config.yaml
n_layer: 14
d_model: 448
n_experts: 16
experts_per_token: 2
d_expert: 176
d_shared_expert: 0
activation: "gelu"
moe_layers: [0, 1, 2, 3, 4, 5, 6, 7, 8, 9, 10, 11, 12, 13]
router_score: "sigmoid"
normalize_top_k: true
routed_scale: 1.5
balance_loss: 0.0103
balance_bias: false
init_std_router: 0.038
lr_router: 0.000517
n_head: 7
n_kv_head: 7
head_dim: 64
vocab_size: 4396
norm: "layernorm"
norm_place: "pre"
norm_eps: 1e-06
positions: "rope"
rope_base: 10000.0
rope_fraction: 0.25
qk_norm: false
attn_scale: 0.125
tie_embeddings: false
parallel_block: true
init: "trunc"
init_std_qkv: 0.0288
init_std_o: 0.00545
init_std_up: 0.0288
init_std_down: 0.00272
optimizer: "adamw"
lr: 0.000632
beta1: 0.9
beta2: 0.99
weight_decay: 0.17
lr_head: 0.00384
grad_clip: 1.0
warmup_steps: 369
schedule: "wsd"
decay_fraction: 0.741
decay_shape: "exp"
final_lr_fraction: 0.05
batch_tokens: [32768, 65536, 131072]
seq_len: 1024
doc_mask: true
train_tokens: 428700000
steps: 5708
dataset: "wikipedia_en"
Below are experts of layer 3 (counted from 0) of a mixture-of-experts language model. Rows are named router (the router's row for the expert), down (a neuron's output weights, with its number) and show model dimensions 224-335. Each number is 500 + 40 x the weight over its row's rms, rounded and kept within 0 to 999. Numbers have three digits each.
Before each expert's rows: "comes before" lists some tokens at least twice as common just after its tokens as in all text. This comes from a sample of Wikipedia text that the model never trained on. Tokens count by the router's weight.

# expert 8
comes before: " ", " the", " a", " The", " \"", " S"
router:558490490489503502520464488489508501584530422502561503507513464537466477535460504534465476550490513483519523489436490483541555540516521447468517508465493489529506527555479516528488535510501574492494492515483601521514502499454498433479584565467575500448514579435516532563541482531501525482450517422470527510496504454515521489494435484499
down0:500529512533597525458442502468499426525457483503523496497451495487511503506448460561505527554523499542467456524492488536505529521513490496506538432497550520472625541520505446456523459530528514417510449488503528455480485529457472464509447516551482512469519472505433520472487465459494508456542518419452547477473520498436470476523524500503
down1:558460453465515493507440482474533486461534492506553462497545520590487442493480451543492540504486427481537479490517474480465491460534468509556470525585517521510461559504465495490517427514571493569493494496472526485479517519503479354528520553500534501558485514536531489489542449538558526484557490514518530465489478536528509443490491529599
down2:449430541585496503534474456500500530429468507544470476464510442519532535544465455509491513526505526485530460497538548484533571466520482482555557476635466485502564509521522471542513444477473593483472513496457464459520546474532469432511541582505520433550473521542517501492551490536557508540516493456501544470499466543440499481481560469535
down3:490498507549493445517415484493525480504544446538519499473458521555475509478418473510496526576473478511511560488527531477488493475509487463504440540548476545504482532534446476538474418546571526553457529490504498514422489513526452460498527521556579429526468479491540474496506517519593561482507467477544529512492497548420537460455519560542
down4:479425519567442514518467439505555508502516540523489425466498502582520488510463475496504524577480482532488493531495541514475552529489505548523499524589492479562535562580464435473465487504517522526438468492480474495515575513527454434489533541503519489498508505494467462446512534471524492489515455441519523477460486523452521523504544536607
down5:499447485575591493529516522496585476419469522529458530502513540537483551533545428548489428501572506487442486532523484497436552482523465461544529486546490491516524518500509502519534473516506533601432544518496474422486574476464463416472572512466528451589470530544491423518574494496492528511484484476506563469449511521482512459480489479587
down6:452474451452467530516469533524445431492554515472548496511507465462528509513488507551549493500471477528570531520478442443504518507494507513490591497436470499501539459566476442509553495494525536555446446520509541545560498536523540446473515451528591519527518513564486519487564499495429533449508483522453489445531476522543463458453488492505
down7:454456489547483433481459517483522489474537498577527501475474518593486513472450529553465503573381512486477504516533525538498512505455490446502485551568567506526514550502502431492523456504532513535488513586484483472475454501514468457496556565526581453578515495471575456494550493493553490525526438442533532489555577512489539495408461507561
down8:475557505513498536471494495523538539510516496515474487477490502409515488537475478498498504567524469514544574524477511562485462520532514504436575566458576494487561556456496530490508549505552512466475431496496486570513524527510501500490523490518495521524458515451512473482511541498492533535548485464468517453569432457481506538491505491422
down9:514584471486534494484492505526472507518550481478448518514467466483575599565513420438459508483479568474476449450437509529479481492516530521479515451473468534419565489544448506493536537568456561466517550543505538439485491473511488517477546466544585485465423510558420578540525474485500556551445506505495462493556533489541541520445501523511
down10:501404522545472450493508531536499395437465520523495467518464531584518495537461458525520518483506487477508509508486517529471532460510471476502505530497483473494523531493531477473473480508575590513464475538461512528458495509509523468453491578519508440579513516540499465497503492492513510451489453459565516520478457524538478479530516440603
down11:484459502506503457497430487565510533485446526529549410504510484532600476516456481576520462478491503490525480516466503524504530497576496485519540438567408484528465515448560486482496478476521481575470477466438507512453527477470451473524493533518509486583517501518527455482541468511530539501469457561507537511499492545452529469448503482549
down12:441459437506526463513452480480520496505540454503501480515448496481537480550484545539574484559486573446453550520514499468471626526506490522459549488579527434485507497504499448522526569549452493508450509515408493417486580502484487440550633500475575557572478527543517497552537509487458474508475441482456556422449525516431529472404442430556
down13:479496459510503533528562490519465561482523475508451446469473528491549452530491469517544473455516554493424452448439530541499542485399479510517484437472504470502513473497469526534496556526441543470570482541421557440483472490509458488509473497446526489481513536616488481509559441498467546493482498543485529533496505497489512563508533440552
down14:441445487566441453497514540478489494459516499562457488448496559519480522509446491503486466501464516496522483479533535520522505523473502496457508529547493527543517545512501435464560470508487549519463551561459499460484523520477496408464544538534572444550531454476481533494574466524492507493478526422540496521517546464449463485540435488529
down15:548504468424530428526575497485570474447488462547420486504480519481568522504492441478529533385461545552438527517416495565492540475482538460469461440517445525443526513499507445464535526529443565461546505530532502487547517533513464547559527481479510439491489535583415541515536512478525518478501534508486522453442461490499483532460522519552
down16:452496487506518439475514468476527465464475461501448566512454479496490453526492536442458515524513555544465468438459476565476536474446403422498530463526517512543515501495497450591476509507522474533480507558504516451523479503499456456425476437539482520486477484544463556524520467543442493554481524483481566464574539490543485565490488437531

# expert 2
comes before: " ", " the", ":", " of", " a", "\n"
router:530508539504406466579493488467456510466552566467522460455418558429552500459486531534451508509553524516513485538523585545504581505484514560476445493519532442506490520489498539541514552509492578487539465470476456450543561461509474551492505443482543470544492528446540445548537527514487461507448517599462481482511517521514455531448537475563
down0:436483532574473427515518424541425502470548529517578509483440512464511518468517453503489521519537516512553457477490476553495492464428426501534484483520481501493573468422532441511520514480502543463513480463492461495549533527508513486489557471508523508618550518588522518461558506463529464505522490481491495463425539486474475499508503428564
down1:526457458476510473523433476549522492596503419549506596512477469555387464479556503510532494514534497494490530520486592480521488489586508465508520500481562528471506421560530472493511587510537432514537604592468546527513476511487520504493533497500495507513488524416513520500582494514494479545449452473466452451456497466478534563542515445448
down2:543441524501533487466461413514442566582491525527502517464462546372470452503590470466450497560475539500579455511506497575453546562501576502526543524534499512482457458425491499477467491521450576455541411481496483527514461464464503592461516510536518536501511488481456502434545531491426494484529482520465541448510474499497556544494488490461
down3:561516439455493465449519508567464504474507529417520492499553515486469490472510475518477548460521512559518474495450484536507517532456492463487513573513462559554504499498543518510474540505457462496594456547467506551509471555450521524496541508505485489489562481513434463514570569517471494462512494532462464393538426468557450515516470482494
down4:503513463500522523493470518483461496496488518416533463570484523567454504516462542561475476495494479502554527536510484493451615520526512498461555488532480493448460511455416535474500421512526478504478539510488485473473494490531523489495490514482563541654552493566540505469506443589473495467589473553506470505512534572483500439484511460543
down5:434519572472458572432488491509509543552512508482457447519495506481529462500592498567529452504450515502518539542522510481536501531430469485487425579511441495448480514509556515464486454479456576503480462542483496450478471496480563474493466487510546411550467517483493491491484543472454518494520443493511479419455488519472541505514500551520
down6:533430470549436511453519464516527447486542470517539535552539509541461473501484477519559489532478544533454499475499566520570459470439481468494512505517516472519490504534501446499499510541543486532479523525474564452431481505594435499458461475439449502472529484446504433500485495537547472480486484492422487430455560539470554547516499503493
down7:447437498551508484590498565489514529519560470477515447541487522458489520604496477561556503446494480482462534480521523527537511497530551510411512489488440553515500534488470449476503528479562530492493444533482553489513556483487427485502533507536427535440512572505535464498462460468492486560472477517536529524460518499499506489484458478512
down8:517487548505506589497555503470521536486480503480489535478469471484509494516435536565479512461474530447490495509455502474539480513459472525500494497457532492457448584412519549481489445486501492498494587559468554526435563549521417459500527546531448459454403495461574432527505535450528546444542517498452556375478481520480478461501537545496
down9:529486528498497535537496496508438505468474545489515401420523511493510428490495429450446535431477492468492470509547447549470575505475503558510524472524461501513501468479506440483523518524469457475496482508492464528465484543452435507479537501462568533519499463482503609486511462550489523520516512472462550549522552506494488509451579574511
down10:506525375479495429523544487544568472512533496410561467517490549566530457488448453448548562545499490505401536471461559469482486446509516566544474484607504503516545511549469515556438525493531434563528513494477509486427544503499522502519549462546470542593536525530532456503495458499471485516584548509498508636588457505435502511505518501500
down11:507480433539532481522501467584485524485479505439509503565491486487569483565529538546561486501435564579460454482507488536485525469525470513617425471456507526414463510403543478423535438573503489461458561550512474471481502576526554503464559528530478469502427457513516402481523475442532560511539429425443485504457514540474568497514531490547
down12:446541531496484492506628470452436487501487481468464505490527493431501552508453502574503532524576544538462500452488505423513500495525478511537467443512536416427566564496437464498509531512541505508456475486480465527528525570542496490517476501559442546515531505454544541478485430457475532457506546527494466502486522511468487559462450514512
down13:544498565520571483455430505527550544632494452437478529550370514581406572484464462487480514476537447505580464504479445454497471505498559484480492533454541483486520480471507571450503562523526468528502486552519599552519455468480514478501519476452538525543492525467530501524460504547499441553516473498491552479472492477489500475452552452474
down14:406497543498501458557552518573445557441533440513470391485513537458471504523469485493470511501569508438503520547509472525465465450450492463452480539456519490458484581543489425465554474521405449438538490455516512562478466468518511495443521579451469425488480466577484519541487536490507487459507541459497475621540516471495458555411564541465
down15:406425446500475550537524470502476533516400489501458472477444415498525515484553463505451538515460442474455457518507536543462453460478547538526525488497502456482512484474499483529474495514539462528556523456529468506505475580459477500479479541472548588495527480443526472579516526572414483532533429529469541446494485560520525511462547493571
down16:491621590502511536519577581452542505488525557469390491558460481513461512487351483510557539515454457515543554544491462475504438475517504509528533533476494514456570560521595473478499557420452511482464519515521622518538519453507561520505567502471514525529538511543472460518462531560452416515489478441543455561577517503495420498484483450439

# expert 13
comes before: "|", "-", "==", " The", "The", "==="
router:532535487504537479503516505446503529450502483510500472496478526478565485423503488500579527485463497516516490441489541483492492417509459559454478520485464577463477518486490458521501473519479483561510486490483532539478521535518473496444472459535489526467568400539480523434437496533421440551552590455509489565498497449552593529439449517484
down0:485473474502553495521443541541494485486498495533524512484497492556526458479463533502583500510539473451495530440494499524437569550502489434514498492564506522512503492448539470499498493515481528484500524523534496499504472484513495525519561494511503472537478478487543461433517518511548479523505479539494463525473521614466511486535567494511
down1:507522483479542502548451538470466518485547461475523430512460536564541494531510411428524485478469584520482519521443490477515549530498483506526509490437471522461527513538502416507479514501499474506470494483443494503516533640462499451447437463489548521430448549561510551488466480529505458504479530446517525533497501356508516477493503541461
down2:516445533497489485516497499512539551561487495506573538496468563593422535500493532524507471483493511492495521562458517507581552516523469508496518573551447508497511519490469515497513456507501508507512455491498513512506508472530489483531617557471534456588507503489526493583449484507501521484492443472473495529465507584434514482509493469571
down3:517497483508537560490432484538506533553497503511536492499487513485501501539467562528550464450513493517585514485481520542447534481504489431514531414523489496456531504537578457519483426605445535562484535518441559509536545587528559532547630507470518506565561474479567480546490498514493535539516467560480464421582452563508548454522502487514
down4:526515484480534464522500480425519465460491495476513496497542558528500494495537475469487486512481481532496492488507541535429477441464523535455487508486466479546541490462429502486502517533510509492531529536473495504477491490451537538494370468503506515521502501491537552493476502477501528598564567549545493468492459316516513491497488513522
down5:518523441485511471510493441429524472477488460475520510533540528513514479488524475459492491520498474568503506503515545519472483445481517537472502526494466493534548476491484519499449510528495483477522534519465507507483487471473567514501349470511517550551506518500546551503496486485488510576557565529530483460487473294527522500486476505501
down6:492478578535492510481456536477519535458513524467483479471453433512453571504496523560489469513454502501543523508444499521540443516526514516461498500485563534439460511399474489450522467490462491493488531484508546546511502526572496474511612476517509504546529475516458505482450455482527546449477501502500548500445538600455493492464546506459
down7:559509443471523487519444505488526486491485520503500527461506561528509464450470532552442470484452483512456498450501521519472526513529501501493502571509505502545515514435440494503552547548527499497546539486505472512467436487472504515491348497533468595471483440474490541486505552509511546620513529526520458510514506422481513446494496591530
down8:395558547507519487531513550576519576512470486467470532591437441532560512455505509471457482494436526482476525474474442508490518453531468487524513435536492527452491524531532490467484478509495569467516488516493490469527566546542522451520605471518535438530475487532468517465503508450521481470445489547509491501455552663486523468458516509454
down9:525548465485448543550471522460498507450536438499480457546487477517565434453358419468536471575517500469529515508523459486540577466509535489509547476488527526476508490447554501536476480442542466472535523510477502550471515458515550469482448514494483487444573510493537477494492460516467515506491576558412512499538518468484542468547561541478
down10:548509513557539535509503491575474469506465552429478444476483477469434506561508499470479516441498492447479474474530518572452440521508472503510465502509523447531461457563498477527546553492473546533493458433568505519485493537496448452492603483513471474488527526551475499500569470497529492475526437453540539556502508574526482524458521496425
down11:547558498545529484421478538600496554482463505561489499560525527490511447443457471447513518525452489468448510547546555471463509439528504512443547385415492537465439499593554471520537447500482536540552464425558506425484556473471499509514533468511535512510551493499470556487494526457480462514530507423513489465484466620508531446513525468437
down12:536441509516509496514512488524511525492488507522538525519514515531461470500487518460461500473496480499559536521469495513588515472529484475506537555528549513514546500529453519460521509539533464495455462480503508517496467470501507498519588507489533466597534513524519502520501502491485554475503447503491492514471512590475517475530498445539
down13:508459534554516483539489480513483496437466540511549510543501543494488490431466565477471450532485519476540538513439522528556586478514514475461489557544500519489543479459433534475521456487492505522480405491471494528465501488467477520504563523438522501564551524521523504506464539489503508452513448470423478520506546633437555487545454473539
down14:469499463482580479541507526481436559522545456525498497607473590490494496443499539488533552482509524453456484541503531474483511516479467536525585498541506576504495490445479519470519518506534458527531512508494506459447511546438440531524513524487444495426431504481458446490476478528513469446499506544465439433443518479519450503533493439487
down15:583515492541432527463501485507512516538505457515486518532580482528508450529475515492427462497522490542485480532465538486540530534486497524488521536537506466498441465488493497550510511491506416500514565451493476501586521449451488553456308503531479550482484513529460522509497513510443559566544490552505468509495495366474547461551528513523
down16:462552487596459516545484623429495551453487558541531558534451488548507479484495520510507506466427524506468523564519432503535536488623488527504513530515565539493501509367575555495552479420597490512539497518508509492458477475510483453538567503500501573441453546471542452505507432533484506502484491557519493440505471544545504530490495504499